{"d_expert": 128, "moe_layers": [0, 1, 2, 3, 4, 5, 6, 7, 8, 9, 10, 11, 12], "norm_place": "pre", "tie_embeddings": true, "init": "normal", "optimizer": "soap_variant", "beta1": 0.95, "beta2": 0.95, "schedule": "wsd", "batch_tokens": 32768}
Below are experts of layer 6 (counted from 0) of a mixture-of-experts language model. Rows are named router (the router's row for the expert), down (a neuron's output weights, with its number) and show model dimensions 0-127. Each number is 200 + 30 x the weight over its row's rms, rounded and kept within 0 to 999.
After each expert's rows: "comes before" lists some tokens at least twice as common just after its tokens as in all text. This comes from a sample of Wikipedia text that the model never trained on. Tokens count by the router's weight.

# expert 0
router,229,221,218,211,203,235,174,214,169,213,146,223,147,217,194,193,117,189,182,198,203,144,229,204,185,206,205,202,191,262,246,220,193,192,135,161,175,179,221,160,187,205,252,180,244,237,209,238,211,186,205,203,173,170,201,247,206,179,250,188,191,141,198,160,211,190,207,156,222,193,186,245,207,200,188,187,136,186,195,193,191,106,217,228,203,206,195,233,226,219,175,195,247,193,216,204,129,224,192,232,170,217,160,196,202,256,205,190,289,223,201,178,222,215,203,196,206,233,151,169,185,241,200,190,235,210,213,218
down0,169,189,223,209,160,192,190,169,217,229,234,125,209,216,239,163,188,208,161,219,193,168,251,160,194,203,196,185,213,151,186,238,175,192,236,213,186,170,234,186,221,192,185,202,254,219,171,248,183,247,206,231,194,209,212,158,204,187,235,204,224,226,160,214,180,194,225,197,132,158,213,179,153,159,248,202,181,199,242,243,289,150,160,138,193,170,224,241,193,179,196,203,202,251,199,137,184,191,200,172,171,248,205,135,179,185,212,192,222,227,192,181,203,159,218,161,227,219,204,205,257,198,222,230,217,228,185,197
down1,156,224,218,205,165,234,284,159,158,218,274,152,219,162,177,210,162,184,189,185,171,224,201,193,222,205,210,178,222,190,179,241,214,166,249,189,238,205,237,195,192,199,174,175,238,158,247,199,193,174,230,206,168,211,200,246,202,154,243,197,215,199,207,201,212,177,209,186,204,201,223,241,205,194,210,203,234,189,201,202,171,171,261,184,180,130,183,223,182,160,192,203,171,220,250,157,108,156,162,256,228,222,231,218,207,201,184,190,186,236,218,221,186,180,224,246,194,253,205,219,147,171,153,224,203,186,160,195
down2,158,149,181,153,232,162,210,139,222,153,193,227,181,214,182,210,222,210,221,207,253,201,217,240,176,261,221,186,192,217,152,174,190,242,195,186,171,187,175,184,230,159,193,237,210,217,231,196,178,234,156,192,216,170,195,238,254,161,189,160,255,205,167,216,193,244,197,249,208,182,185,229,152,177,231,195,209,208,247,188,238,190,151,162,190,180,176,200,178,245,251,195,232,237,228,183,147,230,179,173,193,203,226,200,251,220,190,193,230,148,237,218,192,221,226,195,175,242,182,252,173,133,190,176,234,214,180,161
down3,183,206,187,156,256,182,227,216,258,263,163,132,211,220,178,190,236,187,203,175,197,190,199,220,214,207,194,118,242,144,182,248,217,235,182,163,222,196,171,199,123,155,202,230,208,168,176,238,242,194,217,206,188,152,202,186,184,206,198,216,181,244,202,282,191,190,204,242,199,179,232,173,196,207,180,172,144,157,223,146,160,182,251,190,191,210,202,202,231,201,236,197,185,140,201,168,166,209,258,180,229,222,171,216,195,171,173,192,214,227,217,226,205,202,222,242,187,163,225,194,167,231,187,180,239,197,190,222
down4,174,214,188,184,266,240,187,159,140,223,237,185,222,179,198,224,223,232,157,164,214,200,211,184,200,211,234,203,216,244,229,208,163,193,268,221,200,177,204,172,183,218,166,213,202,155,193,184,191,169,185,195,221,248,225,171,181,121,220,212,163,146,192,184,190,211,168,174,227,163,209,160,145,286,220,180,222,186,207,154,119,226,244,226,171,212,189,199,187,218,235,184,222,258,178,192,197,212,225,200,194,252,215,245,214,272,196,199,192,164,207,228,226,192,197,180,169,171,202,226,210,187,200,209,156,198,211,140
down5,185,197,275,185,157,231,177,195,266,206,182,174,264,264,246,183,180,193,223,217,191,158,200,206,207,141,238,226,244,234,201,173,243,229,208,124,168,174,258,200,231,227,175,210,219,182,240,161,183,192,222,169,173,202,158,184,178,261,194,181,180,205,234,202,224,153,227,213,178,211,163,247,177,167,157,237,202,194,186,211,204,188,173,222,260,191,187,210,199,166,212,195,183,202,183,210,186,229,200,188,209,206,169,169,174,232,208,184,272,178,205,153,205,211,169,194,210,165,186,226,198,253,237,168,236,234,180,159
down6,241,154,238,230,181,225,187,219,177,267,171,160,223,190,222,167,164,175,166,225,127,190,263,202,259,186,221,175,196,211,209,200,170,219,144,160,123,147,205,267,229,192,209,204,218,214,194,209,210,156,175,200,201,181,200,178,222,147,177,191,188,184,258,208,186,204,208,200,208,187,228,198,161,233,145,201,149,218,143,183,201,174,206,155,207,152,212,230,200,190,226,225,217,202,183,246,191,234,193,192,179,172,235,206,167,273,205,226,239,188,201,220,233,196,217,234,228,211,219,223,185,153,235,179,249,212,199,185
down7,188,176,164,174,172,222,166,183,172,237,179,172,217,137,169,274,149,241,237,228,246,178,229,210,213,228,205,206,218,163,222,251,134,196,247,234,236,175,232,208,177,171,173,122,250,207,187,196,145,188,160,199,180,221,219,178,258,174,221,205,191,180,192,188,205,224,184,201,185,184,180,175,194,180,262,211,177,182,269,227,192,223,227,196,147,187,177,178,175,147,235,181,200,244,199,196,186,210,154,194,209,213,200,223,217,140,220,204,180,216,181,201,212,207,217,203,171,204,291,231,195,187,191,222,203,177,202,219
comes before: "the ", "a ", "his ", "200", "201", "199"

# expert 3
router,150,249,194,311,248,189,250,162,221,193,214,176,209,199,201,202,241,166,220,166,154,195,171,215,219,194,197,202,217,149,191,225,170,209,231,204,259,173,227,223,211,260,176,151,179,268,239,189,238,205,224,191,168,214,190,184,231,230,182,182,192,184,239,182,198,250,150,204,224,167,219,233,180,194,184,205,213,178,214,184,214,231,149,182,159,208,209,189,224,201,171,204,162,198,223,205,162,162,194,156,216,230,165,191,205,144,187,199,158,204,209,184,245,279,180,210,211,230,163,186,201,205,191,181,243,204,141,186
down0,226,244,238,222,202,197,217,237,226,244,192,177,223,226,187,204,221,191,163,239,264,203,168,275,205,114,179,242,197,205,242,193,226,248,185,164,181,182,214,197,220,206,250,216,190,176,259,164,186,208,166,239,192,155,187,207,180,216,277,202,141,164,156,181,216,213,229,191,150,244,164,224,203,226,164,224,183,218,201,157,271,168,202,199,209,213,168,203,182,194,164,245,199,189,189,217,222,204,207,233,147,160,184,200,188,205,213,206,188,202,201,176,149,160,189,177,178,230,255,166,176,240,201,191,170,184,220,196
down1,184,170,204,218,213,224,177,213,241,206,175,207,171,120,212,204,193,231,212,199,157,200,177,214,186,180,161,205,197,184,190,172,205,267,193,211,161,215,188,182,181,268,245,261,131,191,125,182,202,219,198,207,203,158,206,178,161,187,219,201,205,253,170,206,214,184,204,189,159,272,120,243,215,248,204,211,185,178,198,191,212,239,194,228,184,208,206,194,188,167,190,262,192,238,235,190,189,211,219,213,240,133,193,193,200,149,208,211,231,165,187,266,201,224,214,218,213,222,194,208,159,225,245,156,155,234,215,183
down2,221,181,192,168,170,241,161,216,174,168,250,186,247,195,224,207,254,178,215,226,183,163,210,171,221,175,269,172,213,210,202,206,228,223,193,205,228,157,251,208,202,239,132,207,241,154,187,210,180,161,200,195,243,208,132,237,154,169,192,187,210,284,182,188,219,177,221,174,202,180,203,254,215,198,186,197,170,183,198,222,213,232,229,169,221,155,143,226,184,146,202,201,236,200,169,195,210,263,180,169,209,174,213,184,233,221,104,233,169,194,184,203,203,228,204,170,189,162,189,204,218,201,213,208,244,239,222,194
down3,172,179,195,202,198,179,193,199,188,198,144,177,166,226,175,211,195,218,239,228,256,217,173,200,218,247,167,183,167,212,241,174,175,184,189,215,166,201,216,193,202,176,262,249,169,145,170,212,219,234,162,200,131,189,198,162,171,238,251,228,158,210,234,245,209,172,183,156,134,231,198,201,254,198,211,186,205,199,245,156,227,146,224,221,194,205,210,218,155,209,182,191,165,176,212,192,193,258,213,225,238,215,188,223,182,304,206,200,194,198,168,154,185,166,211,215,212,139,207,232,240,203,245,168,197,182,198,213
down4,223,209,193,187,217,151,239,208,194,193,195,148,200,196,164,187,168,189,183,282,178,243,220,172,182,193,188,200,227,201,185,169,204,248,228,170,143,169,144,238,215,216,204,192,253,217,180,216,257,179,198,270,211,183,202,156,196,217,211,193,217,194,187,207,190,199,220,213,210,202,211,190,192,182,151,178,167,178,237,236,226,157,196,208,162,226,163,252,177,156,257,203,199,204,230,239,186,187,197,211,214,177,220,197,150,165,239,241,212,248,188,213,229,128,218,288,225,221,251,185,172,147,207,201,216,178,217,145
down5,104,150,195,219,135,183,155,216,210,196,210,189,245,182,223,218,201,181,181,205,192,158,218,143,161,193,202,227,171,244,212,182,196,232,198,200,247,257,172,223,219,250,218,225,222,195,186,209,199,200,203,152,121,214,247,190,171,173,201,213,253,179,167,185,178,217,189,223,220,230,201,186,205,193,171,202,224,196,181,213,181,213,232,152,185,234,263,180,219,244,250,190,205,165,204,242,219,216,191,197,246,171,207,204,147,185,244,227,199,206,159,166,161,171,209,231,231,235,231,194,159,176,220,166,270,220,209,175
down6,215,203,230,167,268,204,206,181,133,156,234,205,185,197,212,233,212,148,218,190,232,227,197,149,197,256,158,179,186,177,266,236,241,188,216,233,204,234,203,266,107,249,198,209,235,216,160,200,179,191,242,177,229,211,165,175,160,225,219,206,168,225,218,183,214,163,267,207,187,191,201,155,173,188,186,156,196,180,196,195,221,182,226,180,175,220,230,205,209,200,158,197,203,157,236,198,227,211,193,185,204,257,247,190,190,228,202,188,156,231,210,232,152,223,198,188,165,186,189,125,206,206,194,180,205,234,243,200
down7,219,238,184,169,174,304,240,135,214,200,201,206,229,213,197,162,178,216,172,210,168,163,154,172,167,182,176,199,223,228,202,191,190,197,135,198,184,177,213,214,254,211,202,201,194,175,168,203,254,218,247,151,200,162,183,165,149,227,267,206,208,195,168,217,197,192,185,180,218,207,192,238,237,213,219,196,189,187,144,215,209,171,158,172,254,253,205,199,220,208,168,199,176,261,179,224,169,234,213,235,232,213,194,180,254,237,158,187,173,196,261,163,202,141,200,222,195,242,197,220,209,178,209,218,164,184,229,176
comes before: "| ", "- ", " ", ": ", "\"", "201"

# expert 5
router,267,218,175,247,233,204,163,219,187,206,192,188,164,210,216,198,252,197,204,210,237,239,221,186,174,265,201,172,203,227,196,160,233,186,212,165,177,162,232,173,162,188,185,237,214,211,165,192,187,163,230,185,266,165,210,200,81,235,236,195,150,198,181,184,223,207,183,138,185,191,194,207,213,225,232,168,200,209,192,165,231,169,242,160,211,225,190,226,154,164,170,170,205,224,217,193,208,216,196,241,216,210,145,151,236,156,153,205,166,200,187,180,208,231,204,186,197,170,218,136,229,235,200,239,221,214,225,211
down0,159,224,201,191,212,204,205,162,171,173,195,161,195,227,171,191,253,190,210,259,199,208,226,203,242,219,234,231,215,207,146,198,194,180,154,206,199,198,164,232,188,153,166,166,156,177,220,189,155,248,217,238,203,210,202,194,204,158,161,209,163,274,170,227,221,195,217,182,175,127,199,200,214,204,236,228,191,196,182,180,221,227,285,264,181,182,198,225,180,166,203,226,182,214,192,217,247,218,187,154,178,187,238,202,155,166,243,220,228,186,181,191,196,185,191,261,196,164,157,136,229,228,183,213,215,243,268,203
down1,173,155,155,190,207,198,209,122,235,210,234,224,159,215,202,181,232,197,181,247,215,219,194,191,186,197,180,181,204,227,257,201,202,207,200,174,207,253,238,167,212,185,215,213,186,198,167,227,162,186,262,233,255,213,175,194,186,194,235,202,200,201,195,223,166,242,194,218,262,204,176,177,221,195,223,116,207,217,247,159,230,178,247,143,150,254,197,226,213,169,182,178,242,137,199,176,148,191,174,197,233,238,158,161,242,233,191,203,206,203,202,227,164,170,198,202,195,206,223,197,135,208,243,235,179,165,239,191
down2,173,207,220,197,166,218,209,229,177,217,166,224,212,189,151,221,161,208,158,225,171,199,204,213,179,174,202,214,199,206,245,214,225,157,143,258,208,177,189,151,199,201,224,195,209,249,193,229,262,143,204,212,181,218,210,208,233,133,126,187,157,202,211,200,204,183,212,237,192,207,253,158,142,186,186,268,205,232,168,191,158,194,201,264,191,170,211,158,219,185,191,201,196,176,251,243,216,185,244,188,209,194,253,187,182,208,248,249,242,230,171,257,244,172,192,212,174,249,183,177,216,166,176,164,193,181,189,176
down3,192,198,197,212,193,215,165,187,174,229,229,210,182,189,190,166,235,223,189,234,165,150,194,147,177,173,185,219,223,231,207,249,213,204,226,282,267,200,214,202,224,208,172,196,229,224,167,207,155,219,208,178,198,207,189,186,193,216,208,183,131,185,279,203,157,244,176,204,244,189,155,214,277,190,227,158,174,262,174,247,178,216,224,134,162,169,166,177,159,202,203,204,200,207,202,196,182,209,209,189,228,142,170,222,212,175,238,238,181,185,193,238,185,188,196,232,157,199,197,176,197,226,162,234,278,222,209,226
down4,182,139,199,208,191,250,228,199,256,188,161,184,157,216,140,208,178,183,240,164,198,219,221,194,169,258,158,206,189,213,202,219,158,203,200,173,189,259,161,188,223,153,196,191,173,177,160,254,236,206,211,244,206,195,236,191,270,151,182,233,255,233,209,203,155,155,230,216,207,165,229,184,217,209,216,149,220,188,159,188,211,204,204,193,206,167,213,212,231,190,226,221,228,183,193,175,153,166,211,220,257,210,193,186,202,207,95,215,147,240,208,236,199,245,223,181,203,208,215,245,188,182,175,161,209,212,204,211
down5,264,259,196,188,184,205,182,163,184,223,225,205,171,229,194,244,231,175,183,220,171,158,175,170,192,176,240,212,250,233,197,193,216,268,199,193,151,206,197,166,223,153,153,241,195,200,206,203,229,231,226,187,180,152,163,222,152,156,159,256,228,213,221,206,152,227,234,249,168,191,150,219,182,186,153,238,172,177,216,224,193,217,194,151,216,235,132,197,206,258,176,199,242,245,177,221,143,186,237,206,195,192,262,215,189,202,180,234,165,199,199,187,237,172,188,189,194,259,177,189,211,200,169,205,181,206,218,187
down6,228,193,231,169,280,193,170,212,268,189,180,203,216,226,143,227,183,206,194,196,197,231,193,154,220,193,217,141,171,204,177,185,157,208,267,161,157,191,202,210,218,189,184,164,200,157,228,254,263,124,235,235,184,186,215,210,197,206,187,229,198,251,214,186,215,180,218,182,183,193,238,233,186,202,198,188,176,182,195,210,184,175,228,158,172,222,189,109,232,268,265,217,197,178,190,196,187,192,207,255,192,184,199,235,216,225,150,180,127,204,207,251,184,210,206,226,209,192,213,228,189,186,173,190,208,170,173,184
down7,209,203,209,168,229,227,229,223,169,180,207,148,219,289,206,243,231,194,182,195,238,214,176,186,134,232,227,216,203,222,194,180,252,211,188,134,220,183,211,166,223,198,208,186,183,176,187,216,158,170,235,216,253,155,175,232,139,206,229,262,186,239,140,207,203,163,201,109,175,242,201,198,245,167,212,184,225,194,189,150,159,211,209,198,195,191,186,171,172,125,214,195,187,225,250,184,176,227,182,198,181,238,223,192,185,200,248,209,242,175,218,191,205,233,186,228,224,168,187,179,231,206,224,208,199,212,238,170
comes before: "of ", "(", "and ", "in ", "to ", "was "

# expert 6
router,223,219,191,228,185,200,230,219,215,220,233,194,269,192,180,187,222,228,184,204,174,217,157,228,222,253,252,224,170,238,210,210,244,202,198,194,230,195,220,204,188,174,214,258,186,172,146,199,155,190,199,203,229,206,179,227,116,156,207,206,193,153,165,244,178,224,249,235,177,189,195,159,214,193,186,176,175,159,215,169,156,215,209,182,162,224,208,219,172,213,149,194,124,233,237,193,203,219,208,205,218,254,169,203,213,241,191,203,249,215,232,183,168,195,216,183,201,141,172,222,247,133,204,236,122,202,200,173
down0,168,151,209,182,207,165,171,242,209,178,216,164,176,196,188,194,199,165,159,258,207,172,184,170,184,149,189,227,189,254,227,193,196,220,212,187,186,179,200,191,201,231,236,212,242,187,159,220,192,210,159,238,223,218,204,222,166,186,140,216,218,199,279,209,219,214,181,182,231,182,201,206,205,188,234,188,191,205,227,283,212,178,239,189,176,190,220,183,221,161,252,246,252,207,180,225,230,172,223,129,118,180,149,213,177,242,236,157,230,212,214,154,192,203,142,251,172,176,226,178,197,245,223,186,217,229,211,193
down1,207,188,210,177,167,211,170,168,219,205,136,167,227,222,211,183,133,157,203,221,200,251,185,190,173,242,207,179,187,184,140,218,236,248,241,212,185,234,228,198,245,207,133,185,246,258,172,200,262,209,147,204,238,189,215,216,195,169,204,208,176,252,200,160,166,182,192,232,194,264,212,200,138,183,200,167,220,219,176,206,154,176,201,198,217,216,197,182,119,187,215,188,209,200,212,261,227,214,183,219,210,219,161,183,175,218,167,186,219,238,170,275,223,222,217,209,182,196,174,222,210,219,207,193,157,201,154,158
down2,198,197,189,148,187,213,215,210,222,228,204,144,239,214,253,239,183,171,190,197,149,215,260,172,231,267,192,219,225,151,194,223,220,222,201,201,172,219,243,198,198,181,155,201,191,227,210,167,263,171,178,183,218,205,212,150,207,169,201,189,217,178,166,169,224,125,172,227,177,208,216,177,179,201,167,183,230,175,178,177,109,212,229,207,177,168,213,233,157,263,226,200,191,185,213,215,261,230,245,200,173,159,224,223,166,209,163,198,195,206,226,208,225,221,250,198,221,215,170,260,210,167,192,204,148,202,188,142
down3,247,213,171,228,253,210,221,184,240,191,199,200,208,186,189,183,223,230,189,162,183,181,192,188,207,203,261,168,139,175,127,191,249,230,187,198,214,171,193,189,185,259,206,193,243,145,172,225,175,218,209,200,268,201,211,239,161,176,233,182,177,224,192,243,162,262,227,181,190,190,215,183,221,189,190,222,179,185,195,155,221,212,195,171,219,163,185,231,134,211,213,179,202,219,207,170,159,251,188,183,223,207,189,206,230,214,168,195,206,220,225,208,192,188,245,181,197,101,201,243,258,119,230,225,184,236,197,171
down4,224,201,172,191,218,200,196,150,227,187,144,234,128,240,212,221,227,187,173,194,199,186,247,222,153,231,123,210,203,164,223,207,208,176,197,164,188,173,182,199,191,195,242,187,247,219,191,226,234,206,171,216,192,184,207,197,223,221,246,197,211,259,237,183,247,166,177,168,209,203,229,201,256,188,205,185,238,189,149,132,237,194,219,164,210,165,209,207,217,174,197,170,238,143,254,223,188,171,190,232,231,225,203,166,210,136,193,177,200,223,268,194,232,195,195,223,236,240,201,182,138,238,131,188,184,191,202,222
down5,194,152,225,189,214,187,237,232,165,211,111,196,166,206,224,237,208,154,191,174,229,231,203,190,247,194,200,172,181,146,243,179,168,173,212,191,154,216,194,226,220,195,166,193,200,213,207,218,213,178,213,176,189,218,233,115,279,194,171,218,208,228,243,160,222,182,192,166,182,212,205,217,203,175,206,205,219,167,191,210,185,182,194,240,202,177,221,236,254,218,235,198,272,138,195,189,246,166,242,230,172,248,192,197,187,202,208,202,133,230,266,184,220,177,177,175,189,221,185,240,138,189,174,161,207,181,191,227
down6,162,228,197,167,266,207,232,184,220,227,134,211,207,191,195,191,215,189,198,214,180,200,195,218,140,226,201,169,261,164,162,199,185,202,217,206,219,251,159,171,186,170,208,205,184,258,202,178,165,158,223,209,131,194,185,241,243,184,163,209,211,206,240,223,211,170,199,250,173,173,221,233,189,208,235,147,236,201,191,217,213,221,199,265,220,172,198,161,200,193,167,173,234,195,218,164,90,227,172,154,211,205,221,198,158,204,187,202,245,163,151,198,210,194,217,204,223,187,226,199,185,223,226,208,253,256,177,240
down7,138,233,211,224,277,216,223,200,177,242,257,189,205,205,142,211,209,159,228,171,160,232,192,163,167,175,195,206,247,233,206,211,206,205,222,257,225,215,186,191,193,170,214,217,186,213,182,182,212,229,179,203,157,207,189,216,192,232,190,181,220,207,212,184,139,189,222,181,160,228,192,159,183,234,223,246,185,209,229,232,194,204,198,193,237,241,151,134,256,247,179,221,161,145,177,209,187,203,198,244,174,156,186,206,145,157,218,230,158,209,197,279,200,202,172,226,160,207,179,136,179,178,202,175,237,214,217,232
comes before: ", ", ". ", ") ", "-", "; ", "s "

# expert 4
router,162,209,233,170,216,163,209,254,234,96,171,202,180,265,220,195,198,196,285,209,245,188,258,216,209,184,147,223,200,187,180,232,182,177,181,217,204,137,205,198,227,178,161,203,235,216,174,167,257,192,177,203,167,216,170,190,194,275,214,213,268,233,235,178,209,226,217,168,136,201,188,221,198,178,208,211,191,165,211,210,198,223,182,197,203,185,195,203,189,219,188,210,154,176,179,202,216,212,229,231,199,153,264,202,222,191,208,221,152,173,224,179,197,198,184,208,237,168,215,205,198,259,180,169,163,173,153,203
down0,189,144,172,190,252,182,164,195,236,224,169,228,198,199,164,200,153,218,205,228,208,168,190,222,187,253,156,184,142,175,155,187,250,191,214,179,217,238,190,201,215,207,151,225,186,250,228,197,194,215,245,139,209,200,225,218,168,194,185,183,176,175,142,163,213,222,252,155,161,190,225,194,146,187,208,193,230,163,227,187,184,225,175,208,248,266,231,189,154,178,185,205,216,232,182,188,193,168,226,215,220,234,171,220,209,215,222,216,256,191,156,230,160,228,186,124,206,256,226,202,256,204,204,248,186,204,196,232
down1,225,189,163,240,189,251,204,214,205,278,216,221,217,165,203,273,181,195,233,227,208,174,208,207,180,187,162,212,226,236,196,183,180,169,233,244,177,211,129,147,226,171,202,184,241,147,208,237,227,172,175,210,210,217,185,205,192,177,194,235,199,199,247,202,195,243,184,240,172,214,195,221,161,228,169,158,244,234,265,202,197,209,212,221,210,176,248,218,208,220,184,228,244,177,168,156,228,205,172,167,172,195,189,198,171,202,250,223,150,256,190,207,203,114,184,187,149,200,168,199,202,180,224,180,190,198,131,222
down2,185,204,172,198,203,264,172,176,219,199,165,218,208,193,243,198,155,212,173,275,198,197,154,226,266,175,194,214,166,214,230,204,237,157,184,252,199,161,214,207,204,264,150,207,165,209,205,169,192,224,171,248,182,214,207,219,161,240,225,203,189,224,188,179,203,259,224,192,242,203,145,227,174,179,186,219,156,189,264,221,195,219,210,235,208,192,164,209,185,204,184,178,214,143,188,218,231,199,237,148,191,176,154,210,179,237,182,213,161,273,257,195,196,220,189,190,208,117,220,164,227,166,173,197,228,184,215,193
down3,244,230,239,231,209,144,162,255,189,229,208,216,176,144,181,178,149,205,210,206,230,166,207,210,138,138,166,268,192,174,197,179,197,181,202,207,202,214,179,190,215,223,236,240,187,198,171,237,223,231,184,110,170,196,236,210,159,199,203,195,148,189,188,198,227,282,197,185,207,215,163,208,193,213,210,226,195,185,248,221,199,173,209,190,237,173,179,202,162,245,163,224,219,232,201,176,220,164,133,197,243,191,181,235,265,228,192,219,209,175,161,190,203,191,197,207,227,208,130,236,206,187,211,172,245,207,202,225
down4,200,186,283,200,239,267,190,214,192,173,175,249,180,212,199,252,227,206,229,211,200,254,220,150,214,203,217,141,195,262,198,232,179,208,188,203,168,232,209,177,211,165,151,242,205,222,213,214,226,159,225,223,191,141,193,232,215,205,220,225,222,172,170,186,194,162,209,166,157,190,219,284,257,173,134,170,172,232,186,213,194,183,182,243,196,202,182,204,198,195,224,175,200,153,181,236,198,174,252,240,201,188,169,237,186,198,189,219,184,154,198,191,191,141,182,219,161,235,212,198,177,209,160,194,149,242,189,172
down5,251,175,202,175,212,212,189,187,176,194,251,232,212,192,192,259,227,144,168,202,210,210,162,189,235,179,171,205,194,170,236,193,202,214,217,218,176,226,185,198,203,220,205,181,183,187,226,201,205,291,231,169,206,170,207,170,206,265,242,197,222,204,198,181,216,194,206,117,264,184,125,200,192,198,222,168,185,272,187,220,210,263,246,211,212,157,200,198,174,223,199,189,234,186,206,218,167,175,237,177,185,152,178,243,195,170,200,158,240,180,150,231,199,192,202,195,203,264,167,138,194,141,213,174,196,241,205,207
down6,191,237,216,205,194,208,218,179,227,214,244,196,190,195,178,185,196,193,244,177,212,208,182,216,211,234,176,212,291,197,236,196,162,189,209,225,251,178,175,218,203,292,177,224,187,185,202,190,158,240,209,153,104,219,244,211,210,211,161,189,210,226,185,171,187,242,150,195,209,234,198,234,197,214,229,206,199,205,190,149,193,208,189,239,141,257,200,224,231,141,168,238,211,193,184,239,194,150,224,177,256,218,179,165,216,172,223,181,187,138,184,194,196,212,179,125,204,220,217,182,207,234,151,203,195,226,162,208
down7,175,151,139,188,165,230,213,198,215,192,170,188,281,168,203,185,194,200,172,198,184,199,188,277,233,240,190,277,162,184,144,187,222,194,149,235,218,200,200,178,210,150,200,188,147,177,241,186,206,188,240,248,199,237,228,204,239,208,190,133,202,186,196,172,190,211,172,197,165,185,229,208,146,172,163,234,177,192,211,191,225,163,227,184,238,157,229,228,178,186,190,191,177,173,230,184,236,169,213,215,207,193,152,215,235,229,255,228,236,214,239,163,231,230,191,236,237,199,222,181,209,234,163,198,228,216,143,189
comes before: "| ", "|", " ", ".", "0 ", "–"

# expert 7
router,180,160,189,142,183,189,219,153,187,226,235,211,217,156,204,191,235,236,157,170,234,229,171,179,198,171,205,193,228,149,160,198,180,213,249,229,164,258,152,229,247,185,216,184,165,175,231,206,166,234,181,203,230,235,193,172,266,141,168,209,225,239,215,211,170,161,194,276,218,206,208,161,182,212,184,203,271,248,206,221,203,207,144,205,206,179,211,132,233,204,269,202,213,148,163,163,214,183,193,147,225,205,235,226,170,186,196,195,166,215,202,229,188,174,204,222,188,184,184,226,163,222,212,193,213,217,213,192
down0,197,198,216,131,187,229,180,233,199,193,193,215,218,215,214,149,225,261,216,223,172,165,174,237,206,162,171,225,146,231,242,226,209,227,181,204,183,223,163,179,232,265,191,204,197,231,249,218,159,202,258,175,177,165,178,228,192,203,168,184,175,249,158,211,256,197,167,183,166,213,221,193,160,216,139,173,167,218,123,225,244,182,180,254,182,204,170,185,180,235,211,175,175,227,247,181,206,201,155,198,211,204,245,195,198,183,173,241,220,176,146,180,199,207,174,216,164,247,240,203,217,200,254,189,146,221,185,196
down1,223,244,125,199,232,207,172,245,252,248,177,224,172,153,173,198,176,216,207,170,224,211,141,193,165,213,170,223,118,238,208,196,233,176,180,237,197,203,181,214,229,245,206,192,243,196,196,192,162,220,186,248,197,201,203,184,147,147,214,178,214,221,188,172,185,227,178,131,216,198,186,215,238,149,217,189,165,219,255,254,211,220,168,215,188,230,216,169,189,199,208,208,187,203,183,233,186,231,253,245,190,199,190,196,158,223,197,235,216,187,165,252,217,183,192,139,164,233,235,169,156,245,219,210,154,223,189,179
down2,170,246,183,145,185,195,213,158,246,202,140,173,192,160,165,240,143,236,275,191,173,170,205,174,192,188,197,159,137,202,179,197,168,194,162,141,212,206,258,164,205,264,190,214,176,242,210,165,192,200,184,199,167,165,180,173,225,197,241,218,162,160,204,251,254,191,233,208,206,239,197,217,208,190,229,231,183,193,212,177,189,179,189,234,176,168,234,224,178,190,239,136,218,276,235,237,230,185,217,233,210,178,174,192,227,186,249,203,210,220,234,215,205,230,196,194,237,142,189,192,210,192,200,188,229,225,184,207
down3,261,178,222,192,191,291,164,240,148,212,211,200,159,211,214,251,231,233,249,168,204,191,217,182,158,189,237,229,235,185,246,203,144,239,167,155,207,210,184,189,193,177,184,185,224,204,221,251,215,227,170,183,158,203,223,167,163,157,195,182,194,264,214,159,215,114,253,242,167,168,188,202,185,185,199,192,225,221,167,174,186,201,206,190,204,209,206,196,178,194,209,239,217,261,207,186,178,224,171,128,213,198,205,203,218,236,178,209,187,225,169,222,214,182,180,210,244,198,196,209,189,203,228,199,121,254,183,188
down4,160,198,217,156,240,212,216,192,165,190,240,216,137,216,196,204,221,196,221,196,216,201,178,168,208,229,146,236,231,163,177,207,252,161,193,261,198,211,164,251,151,252,178,236,193,186,191,208,200,162,147,215,229,192,225,185,216,258,173,187,185,193,203,210,195,214,194,165,236,208,233,226,185,223,218,212,237,200,185,187,194,191,179,258,215,172,235,242,148,189,240,225,239,249,229,179,160,156,152,202,240,109,188,159,217,210,217,206,188,122,204,194,206,187,197,162,173,253,215,197,217,165,231,179,197,167,206,233
down5,209,186,159,188,232,182,188,153,176,193,181,255,210,185,195,163,181,242,168,205,143,157,254,202,216,211,188,151,221,202,217,183,191,234,219,201,186,238,180,211,207,255,232,168,198,155,236,229,234,145,218,205,235,248,203,189,249,168,240,192,235,194,186,212,140,154,178,189,267,215,208,192,207,189,187,209,245,146,205,253,167,260,197,233,178,217,223,209,201,228,190,242,249,214,172,169,113,189,201,209,192,183,227,185,184,176,206,172,217,153,157,186,196,211,217,181,211,159,228,213,242,149,211,185,182,256,212,195
down6,204,137,178,177,275,185,205,186,169,212,166,211,171,247,218,142,151,115,180,247,210,199,258,221,172,190,199,168,205,201,188,161,155,207,249,218,204,228,214,167,216,119,198,203,186,236,211,235,254,231,229,167,185,193,196,194,208,179,213,190,189,195,262,229,168,193,166,208,222,191,215,212,190,180,230,171,164,154,210,164,205,174,191,203,222,196,245,221,195,172,248,178,190,156,171,195,180,186,175,122,214,250,190,237,198,225,164,213,205,242,193,234,178,178,226,255,212,193,218,188,235,217,229,231,215,222,215,193
down7,153,220,156,229,213,190,160,206,158,206,167,203,226,164,175,213,189,246,235,251,185,158,159,188,204,234,169,219,198,233,231,197,208,141,179,168,175,169,318,174,194,206,215,166,203,190,143,227,220,218,248,197,240,195,240,216,182,209,242,184,140,205,167,181,190,267,199,177,137,184,183,199,196,224,181,189,231,193,211,188,163,224,217,191,180,184,241,197,167,165,212,212,233,242,171,186,200,253,200,235,201,153,196,199,261,228,155,222,227,199,191,204,190,133,209,181,217,170,227,212,203,176,213,223,188,234,199,214
comes before: "\n\n", ", ", "- ", "\n", "The ", "=="